config.toml
n_layer = 9
d_model = 256
n_experts = 64
experts_per_token = 4
d_expert = 160
d_shared_expert = 0
activation = "swiglu"
moe_layers = [0, 1, 2, 3, 4, 5, 6, 7, 8]
router_score = "softmax"
normalize_top_k = false
routed_scale = 4.0
balance_loss = 0.0195
balance_bias = false
init_std_router = 0.00992
lr_router = 0.00315
n_head = 8
n_kv_head = 1
head_dim = 64
vocab_size = 10117
norm = "rmsnorm"
norm_place = "pre"
norm_eps = 1e-05
positions = "rope"
rope_base = 10000.0
rope_fraction = 1.0
qk_norm = true
attn_scale = 0.125
tie_embeddings = false
parallel_block = false
init = "uniform"
init_std_qkv = 0.0312
init_std_o = 0.0
init_std_up = 0.0312
init_std_down = 0.0
optimizer = "soap_variant"
lr = 0.00507
beta1 = 0.95
beta2 = 0.99
weight_decay = 0.069
lr_head = 0.00946
grad_clip = 2.0
warmup_steps = 118
schedule = "wsd"
decay_fraction = 0.573
decay_shape = "pow"
final_lr_fraction = 0.0
batch_tokens = 262144
seq_len = 1024
doc_mask = false
train_tokens = 883100000
steps = 3369
dataset = "wikipedia_en"
Below are experts of layer 4 (counted from 0) of a mixture-of-experts language model. Rows are named router (the router's row for the expert), gate (a neuron's input weights, with its number), up (a neuron's input weights, with its number), down (a neuron's output weights, with its number) and show model dimensions 192-255. Each number is 128 + 24 x the weight over its row's rms, rounded and kept within 0 to 255. Numbers have three digits each.
After each expert's rows: a language model's description of what the expert responds to; "raises" lists some tokens whose logits its average output raises strongly, later layers aside. This comes from a sample of Wikipedia text that the model never trained on.

# expert 54
router:124105116112128122099147134111079173165157128131108096137157151118147187120129141107146128158124168113131154072131107093166139151136093115101122101109131128116106121129161139095131153141116139
gate0:095111104154133071141154118161105121101153120125158113134143128133149122123086113144127120146123157115124137082066142136099125103126146137133121148139119124150140162101129145081160130113120149
up0:088137124156164110156183112145182089146156082129151112113149153161171139157120129146117132118143162118186098127113134076117129143105122161145118184141094114146156121114117152102158150146104164
down0:089126098123151155122162070134141124110115105130125129161161130124119132140130151117143138111122168120121139170137103109165137130148148117137125189122148161119112128118101143138141098107139143
Mid-word pieces after prefixes. Short word fragments following an opening letter or syllable, often in foreign names and rare words, such as Cu-is-ine, Ca-ith-ness, Que-an-beyan.
raises: "in", "at", "-", "ur", "r", "or"

# expert 12
router:139150134135101091138139098159137114124155135108129185155096129138131117144111149081163099109148152166120093116133186155125130135118146156137163140144127105130140134131100113143133087145159108
gate3:118106134103138095132095098099089094141130142150162094107134141108105126112130112085127092100121140139166132126084154120105118151133099150123103127121166086132163173167146144136138117127092164
up3:164146129181107160104143147128127161151115115098079163157110134162124136131124128135110161159122141098096150128164114119153122102145161138114148135147122135108103121081123113145117139121149104
down3:120117113109087128133137142131133144133099128121165127131145146100126141109081143102123137158122145103106135149185125102130136117092121132168126094134123128104108119151154150076155097125178141
Infobox and table labels. Field labels, section-heading words and separators in infoboxes, lists and tables, such as Release, Track listing, Award, pipes, dashes and colons.
raises: " a", " |", ".", " for", "\n", " in"

# expert 60
router:111106110106142136137154108188110143097119143098103138127103114112161156145164130115149113105134130126133075160113124118170140118131103112123122125125095114142131176099110152103096138136162152
gate0:116160166118094093143143146128125138132151145127129105146148129115143141138148107107138159136149140119147117124188120121125136112143098114172100145125099118142144151126165118141143087128108129
up0:095079114087132161105145140093125122132156115116127130141141123157140148141123111176100125124129119115128176121112150114154122152123151146111133087136167167112123137153111147144119176129123130
down0:103129114130138142155133137107078123127122122146116107157136175099113135080123170125114098126125149155139150107114162169129170129161157148103147105134142139164134121102115128114162114183089141
Plural suffixes. Plural and noun endings at word end, such as -s, -ers, -ions, -ies, in words like reviews, Points, screenshots, grades.
raises: "hip", "'", " of"

# expert 50
router:145112121116121133122124118119120118137153146144102164126120101129164120127159149156164148133165110109171051120162117138141137102111137164138131134131104141132140134115114114141129112122092117
gate0:134102174122134145069123114159113136153124126099144166122179126103164110135128145172124137140125102132165119174129151112138169163111161153165118176121119119179159145105175082120123102089172163
up0:121158067150114115145104136123123143131142142152131102136078144160075141133123125103152122142130162132107116070175130113130111100148104102122113126140125154099091115132113170155087184167135116
down0:136141161117150108163146064160176138093111111109148116137080157170097148080131159084110160078139146097160149128119133107119121153089100139123094106119156100138125124134084134151128123095132113
Quotes in discography listings. Closing quotation marks after song titles, parentheses, dashes and codes in chart tables and discography lists, e.g. "Exit Sign", MPC, JPL.
raises: "\n", " (", " and", " for", " was", " p"

# expert 59
router:109134100084154138148077117127140138085137171127139082112151161114122119111163119140135137117170105111090118096096179095093111109142087140123144141143092166124117091090119094134132091157127132
gate0:110129130125129145106119142117130129157120099085150137187104135130155141092140093176168159175159154139142085146113130093134126125173138154133122135157152171134133114168129156128124092167173103
up0:076120154122134126111128164118126123115106164112131142195127116117129148096140089177140134152164193120110111144112136086136103142152165144124129134115144162127120133148122174116087116147126098
down0:170168140122137143148157115118116132125115148153102138134127121080120129172156122130106154154137129119137131167082150106094136132131121152102158155123110159099135090079100161098147152119093125
Opening brackets and separators. Opening parentheses and brackets plus slashes, dashes, commas and super/subscript markers, as in Manzato (since, ESP (SPA, /sq mi.
raises: "s", "n", "A", "19"

# expert 57
router:110143126130134109133148138128115113115149091132133105139113139147128124119101106111139141118139125179134103143132123094134154080109170103147094092085089113133129099125148076114147147128108129
gate3:140114138162114095113138132097173128135153143145159082127152135098172194164135119170143106126102119113096132119101112181175119102053115137114152135096117113153125148098106125163171153112147131
up3:108097143139114167132129124107174099129124123080161103159173127153188103113131099090112169141111109115113114158115098129081149121125148142138108133084136113139082121114149140095133151107150098
down3:125140122165129127124126114097139093128115136107164120152146154108140145141123101170110161079074152139096152096112091161124086105100138127138114128087154123119113106096131163124109132154144094
American sports names. Name pieces and abbreviations in sports rosters, drafts, and statistics, like WR, Offensive line, rebounds, Wood, Brad, NCAA, Arena.
raises: "-", ".", ",", " ("

# expert 36
router:159131131183156120128156120163103111111106078131139106136132137104141149153126151089167116111112074147135102162123118117140150132130123127086119138146133084154122154138131154138183153158157159
gate0:157108158131117127130122141121149141104084176100116137177161158128150115148087144143116132166124134122139139138104190121145148131137095165137134120104119153125150111113088176130131141128114107
up0:117118127153130110129121118140104090131147082147103122105075108133171086117132118168112129102111143161100145131155132144142116119153207079152112135156111112125124101112141132081112160121122124
down0:129095148128175126174100090143131160140168109152097087130100079143136175106102104135129121130143169191099148106129119122120103077133152101151163145142153100173136133091149154074106105113101136
Common nouns for entities. Everyday nouns for groups, organizations, objects or roles after the or a, such as song, company, band, ship, bass, father, plus some mid-word pieces.
raises: "-", ",", ".", ";", " in", " and"

# expert 26
router:161092127140168103091077134120113111121121141127117151118177112103114158132157094107115125147155135112127149119112117080113135092169126098150158065173129121152091144156122151141078098117125110
gate0:161149124146106149159129137142136109120155103060158135131146106113135130125147104149150156153181091137143125135117150142120113149160101093137127074140105166123102104140140104183143143110111113
up0:120109149151106182124104139157182101118154117113092152126098122175087160103181080153116078099111112129148107134120130143162119142118137108145142115133107097107113150107090114101132121111107119
down0:122153129128152154116132170121139139133149101096118125121147100157145095130099097104123146102113098123139115120120103123147131122093083140117141162090143180114167126109134095107135097160136104
Slavic-style name fragments. Single letters and short pieces inside Polish, Slavic and other foreign names, often after K or z, e.g. Szk-l-arska, Ek-l-utna, Ka, ko.
raises: ",", "ens", "end", "ig", "."

# expert 25
router:176152153143121096118133155114076098109154103131114116127078141130134125153083117104165136108153105164123078146120121167152146091099148093162128095102124117135188121090119137127137159119110139
gate0:133148097137109117134110147122141089145093123121132152116172080133078151144172133115148107145112156116120140112140141108143110102125127129105146125143063133162119109083117117122113150157147144
up0:148149144095149111129098168109126103086097097148163146130122105118119179163173155106146088130100095130132101137154141125148105169143066137110135122110101097109167128118152144139147141126159108
down0:138119146123142085128127171103150134121098131127101125152136129120124109165123177079145132105098116150136172130114090070161114142111119123116099124108108173151128151178143115100137131093124149
Sports career verbs. Verbs and nouns in sports biographies and election results, such as appeared, appearances, played, qualified, finishing, born, League, Cup.
raises: " in", ",", ".", " and", " (", " at"

# expert 10
router:135101140134190089189126134118117140120142089140070169104096133121134103098136059114121126135115172123162173132156117116135115140130106165123170164148109177118147118144132142169096155122111103
gate3:185172079152115159146148126128089162123146135147142085076171160113129091078111104144164043116110162078164126122101120134101120112133111132134131134136095084138154115109133157127089138117137186
up3:120154121181142108148148148124124132145116132104102129128147169103131147126080094125140097120114172083144176144111125119085105127129121127143126133088095154163115130114107096111102124111136167
down3:093097097140153121181165136143143125137113115122161127108131123140116111114133147158101136143108131129113170151123117164147101111129136077157095146132121123155148089111134110175119141118151190
Word-initial stems. First piece of a multi-piece word after the, of or a, often Latinate or foreign stems, such as ev, refer, dial, syn, Slov.
raises: "en", "ir", "us", ".", "as", "-"

# expert 39
router:088080117137112133150123137168136150118104112125131120166164170136105153126148137134111117166105137057105078118157082130159113147151129119097124126168134088079161142113121122123141162139121108
gate0:081205125134100154136080112135165150114153169143163152130079153121141135198137160143126130180144088141128111140146117110150146147089142184108130179131130121166118152092128127149137127122133146
up0:115119116111144143142156081125091142094129120108155119117100122121128129128086105084110098123171133134130136128112136135116114107114128144153129085143174157110140132111100097174136136086146146
down0:112134161124155128152128117132125116107114130092113123173078104100125096153135137097141112200116139084109093142164098123153120144114107134107153173157108119133140131136150141113157136157128096
Mid-word pieces and first names. Short inner word pieces like it, at, er, ut in Emeritus, solutions, Engineer, plus common first names and titles such as James, President.
raises: " and", " |", ",", " C", " R", " ("

# expert 53
router:133141162117161144107157118131100124132147147155116154136106155162140130104119091156171095125146140145161144153136113128092128093151124125095122093115093133174106129128142135114130147104100141
gate0:109102128173123149133117139150148134136104080125138144124147147131160048129101124140155106128124128116108124137130132086155115126130150100101147147131153081132140148126164143154098128154140177
up0:191122145136135157122114125056099104125119118106131135133135094148075141129161078148157145142111133152142143151126101122138125119122122154125118125125103155142118129090109140116195132129117119
down0:148122149140127110145161082180143126109090134115153142141110155117183087117127141092119107139099142134115116137123136101171108153164127149148127155125113080147155115138121125191112113126115148
Capitals within abbreviations. Capital or lowercase letters right after a word piece or opening parenthesis, in acronyms, abbreviations and foreign names, such as Blv(d), J.(C), (C)RFRs, MA(X).
raises: ".", "/", ",", "at", "U", "-"

# expert 20
router:132130120142150148130100099127095141116131138116111123168108146101139133137114136105102112145104103160126124169131076101089150107137118135168122137096137161136108092109123146106125118093153152
gate0:132159107146136161141121118126123139144109135104142134143103109166140086126148087139106107119126177137086106144141123146167138134118120097159125132114164087127110111127140111095161096147183131
up0:135102108147124112105144129104111108114165130196136133078092156129150161105095147128119165135124131095141108109114102107113114153108156156160115142125126151147142160163136151135106167081110122
down0:121112114076102112148138129120139088125153139151093128083102117120096117144074140086128093107125116147166142146146134122117143173127127128135148118101140119142168094153103119163161126136143123
Name-internal word pieces. Middle pieces of European and Latin American personal and place names in sports and geography text, e.g. Mar-in, Flu-min-ense, -bury, -ton.
raises: ",", "-", " (", ".", " and", " in"

# expert 19
router:094099107118152133144165120095147113121126108152121116131114147086140160109150061142082114125108141152136122153119088145121099127120133122104171156149115120094146166101160153137112138141115115
gate0:140125111134145105119122160116100116142132082151133142093115106130186155173140119141119104162083155100186122130098098136173095118164141146082095146182128180159128155101141147103185134159155144
up0:127151133129115119153126107137133120122150112105113100177092131117074147110118149120145155149196116134144089109143168121098091151089116141114138142077149096105164122133116100150102120173084102
down0:139154124080108134125107129094137115099113103109119129128155099123128160105116143105154101151102097101140142147163154160112129135104092157116118175131110125136105079158133134145110112119133133
Mid-word pieces, military. Mid-word fragments of rare names and terms (Darmstadt, arrondissement, Weibo), plus war, War, ship and other words in military contexts.
raises: ".", ",", " and", ";", ":"

# expert 37
router:177151162139113123131095127106103115093150117143118109125146160127118105129163167104118168136144108128130084101156134148145116122090148143153098118105126081169111108143136127131156117150105122
gate1:175130153100092123100100115106136134094123122120101133106089115100186121110132080112130157149085128194151132154164095122157121117150120154142105187137152118132105128135137151172111126106154102
up1:091126111146140131142100141105138117152095094093135140145125160133097116135131157108113096088145111083113106099116165144115109102152130100117162116108116117124129137132141127116114110127158139
down1:175128136117115137144104104143089135100152145148123157100138125126113124174093128139131105110136136152113132130117115139141139147079151128158135127126125148137122115155178155138127152103143166
Prepositions after match events. On, for, was and table pipes in sports biographies, mainly the date-introducing on after debut or match phrases, e.g. on 27 August.
raises: " the", " a", " an"

# expert 32
router:121126137130168104153128145164120134134176128115127115154070165080145123100138125147115135126127141161172134139113155102138199163080124133144119127092170160096112108119178165114132155137102166
gate0:145104156137162113144145146149160122115127122107138153142127140128123154132154113154130131152118142120151154121092088099121150100120105117131128134116103132164119172119127116092136147154140137
up0:084092114112124146122081103106136091121129134125081106140124146124162131125118159132139116124109107140126103115087129142132102114139148116102117121143171107124131114141112143112150135144090095
down0:119128168121124137102123136130120106147051116090115150080102130101131131119135153140153139147127114128142136099148164167137107119163129110100132117113157170125144077140149135143119142164127159
Music credits and name pieces. Word pieces in Italian and Spanish-looking names like Bell-av-ista, plus music credit lists with guitar, music, track numbers and year ranges.
raises: ".", ",", "us", " and", " (", "at"

# expert 56
router:138160144115145109141155128099108060146119095109141150171097139137133119149150123087150131109144135158107144138124128122108181092082152117125114126098122081129088168125117137103143152143093122
gate0:115093145132128130139084108121118120127108145129172089145101078093132165100107157085121124128113134116132049141133147097146097148139115101114122139092114042151135134139128166114115155140132132
up0:176151129115144089077106117137128139140100145104112150117111111132100101120155106190117142089162140095147122075063137120132110099118171178145128136113163114115125128074093111164117118154099095
down0:172131094145084121142127127125149154158117124176140113133101136112082117163151142140117143127107108128125147138146155118156102119087121139146142144119137075117162097139101125145145149115086116
Sports terms and word endings. Sports vocabulary like round, Final, coach, season, Championship, and word-ending pieces in sports text, e.g. four-m-atch, bull-pen, great-est.
raises: ",", ".", " and", " (", ";", " in"

# expert 44
router:159116110108135104151107123098139098129121119110115180143088069172134085114112092124158101116145108143135105127088089112118106132121159152099064152119133127147121102124121140132167153147142131
gate0:128126115129164143109155097124150075124127133125098131142114106136137122116113102106153191115159109160103114112132184097110157121135117120135113112106134129118171160111148099138167129164157125
up0:147144134098126103148112120130129170137094123154149125141162144089096120136108154154112079113105132092173137153141103153157100131127136140119149138136133127138109097137110153128102125096118142
down0:170105176127092155142144122170148115117114114096090151122158134139119136096142119104121140085106132142158079095127197205129112142150140158139114096133139119129136145109163131172106118135141152
Geography and coordinates. Place nouns such as town, city, River, km, and the number pieces inside latitude and longitude coordinates like 46°46′11″N.
raises: ",", ";", ".", " and", " with", "\n"

# expert 21
router:107130116100123083101124130127080152128108099126140088088126095110151159137127157117147150159162160119158127137158146118131132121104135114080139107118134132147102103125227115127100101143091136
gate0:153094154123128146157132110141107141111140125160095173121128083109136168119178103120129148148157124174125107099120125128121131151133131177116171145098153163132097145100159122118144166165122089
up0:156106115140128165076100108148135161135119170143152097128102145126116114168114141155138118131120118197086129164111136142128099133115130099121066121154103083156108151138067122125118156112134109
down0:101108151160149137126137100122115148125145131121154206110127114135084171128142089160136101155148101160137142128107146125126095179096106119114106122134123160163120122136120104130138136167178121
Foreign surname openings. Capital letters and first syllables that begin names, often foreign players in sports lists, as in Mac-Kenzie, O, Mar, Del, Jéssica.
raises: ".", ",", "r", "n", "s", "h"

# expert 11
router:080134122096132109092116129186151145095078112122159107138148046166127158139127135164106123114174156105113116098130141128098144107106171100143138099151113103139127117130104102124132117107124109
gate0:086144106096119116103150164135143124126109136113169113113166136130135147137106103140122144108156121100119170156132141129113167133099145122111111143119145128118122119128127097093173152103102125
up0:092097068085104113114105161111105117093134154118153093137140117133131141109127096139127144099114098122141172172100154152117156143078153103102117136110146120147117099153128081125126187129075075
down0:134129116100127132138182159152132133146122131116202169131190156127123099112138154111129109141144153107132173131158124180163136112113161112124114148127118158095121133142077127129151143148085119
Given names, person-name pieces. First names and name fragments in person names, especially in racing results tables and lists, such as William, J(ake), Ed(die), K(yle).
raises: " P", " N", " C", " H", " W"

# expert 27
router:110154119146156142178103142100149144137147153136094158083144123086099124091088136110108168141095127093136100097143110099111142167134147136135121113150110114157097136116136121154146107150129089
gate3:085118111123138137116138147144128157119070113158114143177136146143122127121136130155145106134179140106100164144171157132115109130129115150168111145104150177094128153105099144123141146141117185
up3:062128114126086140138122167155126141127112125168094133114142145113112129121148164128119108117176099101142200143132087129124155117138093134175125110119164171116147110090093111111132151166158171
down3:145090092099157132110114123120142116088115147137179145113134113128126132146147147112165100136158150136157099161105149126122125140165101141118128103131124142146086097162065119158123139116150111
Table separators and the. Pipe separators between cells in wiki tables such as filmographies and results, and the word the before noun phrases.
raises: " ", " 18", " 19"

# expert 45
router:120150101097112124106073116139130169109109146142100154112146104134104130097088116175101141162136135098113153100102140129090114156137131156101097122159141161107139157121136103112176114062143101
gate0:073152103134116121148158133147089125100122101111166157117134103076126159134124106141149129129089142109122115120089160110135120109130198127121148112109102114075137087129159128143137148100131150
up0:186111156122155092122117126112154151172135117130131086129129130136115117148156160124125116116167090149113126081135102141102129184161054169125142138126165153156125160141152141146148112146132102
down0:136105106117120102126178143159139150112151110115095120122124162140119153186142136104121094137092086177151138142150100089135131145126117145140155115101136077102154138127132109104123112098159123
Sentence-ending punctuation. Full stops ending sentences, often before a line break, plus other closing marks like )., ".,  but, However, and == heading markers.
raises: "\n", " The", " In", " By", " It", " He"

# expert 62
router:131093135106107128118105115114120122139116121114119151119113141170100127123143109078105121145131125121112129130112090129126128184164086099090118100102159155121162104121148116123139141136115107
gate0:108136157139122167138132081087176099131140142130153162131189105148124155081142112140116122123112110066150136157110151115102153137090137149174173114116116115110149138175140127117110137144098130
up0:117117118138115122123111113165076173124118140102143103113109148141111108139119141130121113108110084166097132102122120161122125107140152081144087157111120172118113078097112162155139139145156128
down0:167168135102137121135146158121151125188109126079142123129138107099161089119129135138099166138097098138116120115106106101156148141115164135112130128178133117118131117152138116130138130097115133
Letter b word pieces. The letter b or B as a word piece, plus short pieces like ri, st, bl, often mid-word in German and other foreign words, e.g. arch-b-ishops.
raises: "ing", "id", "it", "ag", "ay", "ir"

# expert 47
router:132107101101138154133136126111083128147086111107066128131129158130137141123137132104104112109120133140107085113156097104171186165118102105100117135097119135110097123116144132080151134095138185
gate0:106146149094139161165110135128136171121138129112140113135110118090123132086121067107113122141148134110103112151140136104170135119154124151143129115121107105165137112110141116136130150121099125
up0:153152172124117114068093077115154129092142109106112112116103157120166115137177143113104123184132134129113132113128084124137133094113091136152105157116108178135074078134146175150177144137128101
down0:113139115148145096127148149108120123130106114098166089121148109091126080123172112101115104109131149146111122096104122112122152132115115153105119118113122076122138129129142138127133124145093121
Mid-word pieces, month names. Lowercase mid-word syllables such as Gl(ou)cester, Hon(ou)rable, tri(um)phant, and month names in dates and sports schedules such as March, October.
raises: ",", "-", ".", "i", " D"

# expert 22
router:117131144157162146109151140117162098146094108116114122123105148117132134134170149108156099122091139146123128144162101085170159181141161115125144110123137096150102181141135160111155127110106129
gate0:099158109144156124111110120157124133135121146106116161126107119134112146160114120103119149135139164081132166109127148121095130106113121145111119102121161128126123119133135114123128117147166123
up0:095136096131119120140180155094142113094146129115129146102161088136169150140108190110130143105087128100087123115113145137099153087127103150122124131153147148143157086119129151113106149127130162
down0:123081123141144154153142131146113135131153139136097132131135104102112114057155114139141129152138149130133153084091157104137137151092087129112138130090102174056128110098096132127122164087112103
Mid-word English syllables. Middle or final pieces of ordinary English words, such as ust, ent, ate, ion in rel-ent-less, disp-ute, plus nouns like tax, lack, concern.
raises: "-", ",", " (", "ing", " and", "ed"

# expert 24
router:126130159135116089114152165164137122147117133150144129146160094153161094143116154179081149131137133161106154161106124149081135103126133112090144160125122169088130125168127139129119140112185167
gate4:127115095156077142151180147163099074153157125093124122141156102148093116118114139171130130145119120126107153133154116163102081110154132183113144117112139102170142093130130122121149159118163121
up4:120103100130119113117120088106139164117107113121131110144106142122120109154121086139071099147119109131155121118116119103164158129132098130115115093109102178154151138137138128162120107112115121
down4:160131115132103147124151101097128127137120156186132088110140156143120105158132133142141135172122115082145101119093162139095110119083114146111159198145162146164142095116113150142163148116111138
Line breaks after rows. Line breaks, nearly all of its tokens, closing table rows in election results and stats tables, plus a few prefixes like non, pre, self.
raises: "-", "|", "\n", "==", "===", " |"

# expert 6
router:166125120153085091132133142122160106127078126078115118139152128120122099135120096130173149133073113111130150145135105119153119136104137143126120148142115127157123130149111107138127127104125149
gate3:121118114125100095113138103114149129093127132164147139161121113172124166148139104085122117148167134110140171106124185096164104092133112105152167125127095085128143113111175141152139090084165123
up3:130145104153124117155134126110072126141147170172147133133144126154134158132165104110143136149128150070105091170147126095184125157156114122147118094120118089094146126127135144131093095140100110
down3:158130114153140114128147120161152116100171094151122153156154142120162146157107107149119126128074133105101138125125116116116194099131137121177110160118090105117102091138090151118117137142115109
Numbers and counts. Numerals and number words in prose, dates and tables, such as two, 15 hours, September 18, 1854, plus ordinals like first.
raises: "-", ",", ".", "th", " of", "–"

# expert 38
router:127145125155158133151177130133121105137070105112121123112142114123145151148088094106132137124117082123182103122094138155144135156122116155105142135137142106112168157153122148164102126191126153
gate3:139096111116112119105163105071107105140118143110158102099167089167141076149110109108117108135130099128137141153139153141122140135160108125135117121157167112165159143095161177148160102134121171
up3:135100101142134119100165115094112120175053106153175123136121108131078131164127143112100109148105124115127098089127122117125130168124123130131120128156140117150106093113147116152124072146097126
down3:134115126085152112119109119116050122103108141133135125155137078110139115142161090141125092141107107184109188122128129177191111115143110145092152194121111120161132141105124168094073120107156145
Abstract nouns after determiners. Common abstract nouns after the, a or his, often before of, e.g. power, population, date, formation, height, version.
raises: ",", ";", ".", " of", " and", " in"

# expert 52
router:122158140105097148117119165118182164092155154118115123118171126114070109106157110114136162119130118128142126124145138148125090090153121189095103129173169142157124140174127147149145137116127102
gate0:134136103122118081073146119133146125117094153112131128148130109166135150130093098172144098108164159123171101168133122161145125142110174129131150128136127128144124135111125122121101098152152118
up0:114129107108112111079124143128155075102120142110114102134137127140137128085063108174079088116183125111134120162130135121173126168119153093148165135158117099135124137100105130131115138158132176
down0:116133110100107137133130135123170163145125142119144140129172116150119140119136121103158141080145142130133122146114127139103158106139138182149121140160133086109116125124148202133111133123122100
Clause connectives, punctuation. Commas, periods, semicolons and connectives like and, as, but, which, when that join or end clauses in running prose.
raises: " a", " the", " an"

# expert 1
router:173116108136091117150115123200120090130098138070074136155152113118153127142127150169170112165110152156094154156161102103147185143126115144159154162121108139116090095126096088120122136111167154
gate3:134147122103160108118093125138163158174105115135076123110155077143102139120103119143182148139129129139129118108128130097139114121168135118164116128167150108087139097154139167116127159097164109
up3:143141127125103128138159146098124107085125124141136134117132180108153159150151135132084111126119088110130153128140125125126156128110147120104132181135096144162117136133136077151135125193099192
down3:149082153114084152092108156055086163078136119098146136129135148148101140121097134175125113147108135146131149121124128161159139129115107117125160170124138142108145130119088146139163140154087149
Numbers in tables. Digit tokens, mostly single digits or the first piece of a larger number, in table cells, statistics and scores, e.g. 1, 0, 2019.
raises: ".", "th", "–", "-", "nd", ","

# expert 7
router:127090152129068134136121103161095159122135140170174159143125155168108111126114150162140110128098114098114114099094129136120097097149164144137101109133116155113156092102138117105163122155111129
gate3:134103169171151130167161146091170149130146131102103147132150143136131151115111113186109122124126123121115117115140154116134094141083139117114178158166149133117133129162114096141125148140143157
up3:135145104113089131143121166101129127154107100129081180131174125121130130114159137123178184140118167120082145124112137192144145082153139119128096130149094110145128143124141081132131116114111155
down3:108100141107060124132120145132148130139134133118099117132160125140119124144148118149159125131127108095075129106143135117113150106132153082138088115133117111124134129098128119125095109108136140
Line-start list markers. Hyphens opening bullet lines in infobox-style lists (Date:, Peak:, Genus:) and pipes opening table rows, plus some en dashes in scores.
raises: " C", " B", " D", " P"

# expert 18
router:121134108158137148149154118120120136125150100092127180135095133141168115153120135153178093150111180148103129105110164140158143128105116115138129169114130108113180185152121100123103100126159137
gate3:140143093150110173128156135081134125134144113110163127109175127155162099115164100159128137134101121157162121101101097128141132122115142164087098127127124103143185141108162137165112103174134169
up3:123120105142119109100094091120111117146177148111198147125153165118146155144141159113116112131154111137133137121127116137115138112103152115147148155114104133129130145106160146097164118112101102
down3:149089165135136127136153136151124130132185116173145110124170164105147137141141148126146145109119197133136128123120149147117069103169140121097120103106139092135128145149113062145143111128088140
Infobox field names. Key words in infobox fields before a colon, especially taxonomy and specifications, such as Class, Genus, Location, Dimensions, Affiliations, Coordinates.
raises: "\n", " and", " |", ":", " of", " in"

# expert 35
router:106117113101116160092117153139130119102147162130141155102143106145124133122169142132142140106145127124077110161156086122128132115096149139121121159157083094086101154110094152156143100072135120
gate0:161073189107132157144081193136123119112124132171118142115144088111129161156123129090142134111106111125135109136171105087116127116119103151130105116121125135106152133128100139137202137139140085
up0:146223128169108076160116117165126133134146128143132112109068156141108136099156120123126124128154122188121148116118153109096137101119141134110160156116146146151092113085139160138131125143099134
down0:102118130099115113145140156146160148118103117082151145146120118098113118144117096086118131123117184101183138139150068138121139123089099110082133164114132116091133087081145135171115133114116106
Closing parentheses. Closing parentheses after years, names or country codes in tables and lists, plus quotes, 's, brackets and heading marks.
raises: " |", "\n", " and", " from", " by", " ("

# expert 51
router:127149121122106127133120118143157116145093137096145084154118139138139116127117106107154140129174126122127132142147145162165068162160156133128128143123099147120176131128133107121140146074127148
gate3:133191118161130160127134141140170147161097182141120180086089156128084089134099136149139120186104106123143108114116136126095108161131177122125129176149110140143120099109142165088147169115077122
up3:144086097099124137159097186086115088107116117101122115148142082169151117122123156134141182091135108130104112132123130134186133138129107180114116116127164124148160177134082095130093115135182136
down3:139123158089132133142145182135069082097146128144144162153147087134127142156138138140102106144141105081153148153131099150149133139151142109133132129144142132176163153136166126164133120110160139
Digits in numbers. Single digits and digit groups in numbers, scores, averages, and table statistics, such as the 7 in 11.7, or 130 minutes.
raises: "-", ".", ",", "–", " |", " ("

# expert 31
router:137133100106116115119145136094135131136114155139136105138176082110159143131129127122178155138142170128134132150146144105097139122136149083144140107172118115141130146124127117147090084152117131
gate3:194129132192093176129124145157149085104151093125114126125092125157096111147120140097143109152118080136140152122129152117133113128063176162112121120107136103140158123140175107121122117148131134
up3:074129147100170107169141104102114156165100194108124112138142165105142132118143138194107120091107153108116112110108117126150149116131093142135123139129164129111098159124093148154137146169122104
down3:137185120112116143120153206136113115136160113121106117135071134122133065106139143107129130134109095109094077116119120141111162109144128106135149131107137095093161161135097099143150108139136149
Name fragments, see also. Word pieces right after a capital letter in proper names (Riyadh, Klingons, Hewitt), plus the word also, especially in See also headings.
raises: ".", "y", "a", "t", ","

# expert 2
router:120107133122100112073132095145130145142122140136167145134117127105156143156132138126118132178140178131095167153071129113169163162142185107159087122135082118118120139107115132151123135102136093
gate0:168103142116147118138108140148086130136123104127158143132163129141170106118165148132109154166110150144129149137135165122135141185138112121133130167095144148141166141139165133120149128110100096
up0:097112116108115112089115134118134120112081114106126150125112100152137093136144132101125113072163141170111116126141143094114155147143165128174106101143145120101117104161134117099152126112123132
down0:118141128115092156151125115178102122134112125132105136114103121109147098165102151143143119155113106138102132158159158104169112109152136120131113115120162148102103069177101145108114084164157102
East Asian name fragments. Word pieces inside Japanese, Korean and Chinese names and raw CJK byte tokens, plus table separator rows, e.g. Yoko-ham-a, Japan, Korea.
raises: "-", ",", "il", "ich", "ur"

# expert 43
router:115132158106132134109127135167118149114117122109148079151077126097147133122149144088112135140127092070133082134106110116165132147115148123154106153152111127096118121093144102124121090137076087
gate0:103118170123103118129119129082197101158134119120139105075091151128136133129143132123109135121091121114117123119106119082143119149137177126084133105101145138112123109131140095094128118130153089
up0:089130160154129134131104127159118098162118108109156123120112127153132142157172104136117166130135153114137152108097173103112161126092107097145092102150133086138104140184090146157173146125128122
down0:174123121115138137106177102131107125165117131171131132112136134119157118109177109133162110102134102134152172108165142149154126106122135126129151109170111099121115116113117127111101119147112125
Short subword endings. Short word-piece tokens like in, at, or, ad inside words (therein, begin, Sagan), plus LaTeX commands and broken non-Latin bytes.
raises: ".", ",", "ov", "-", "is"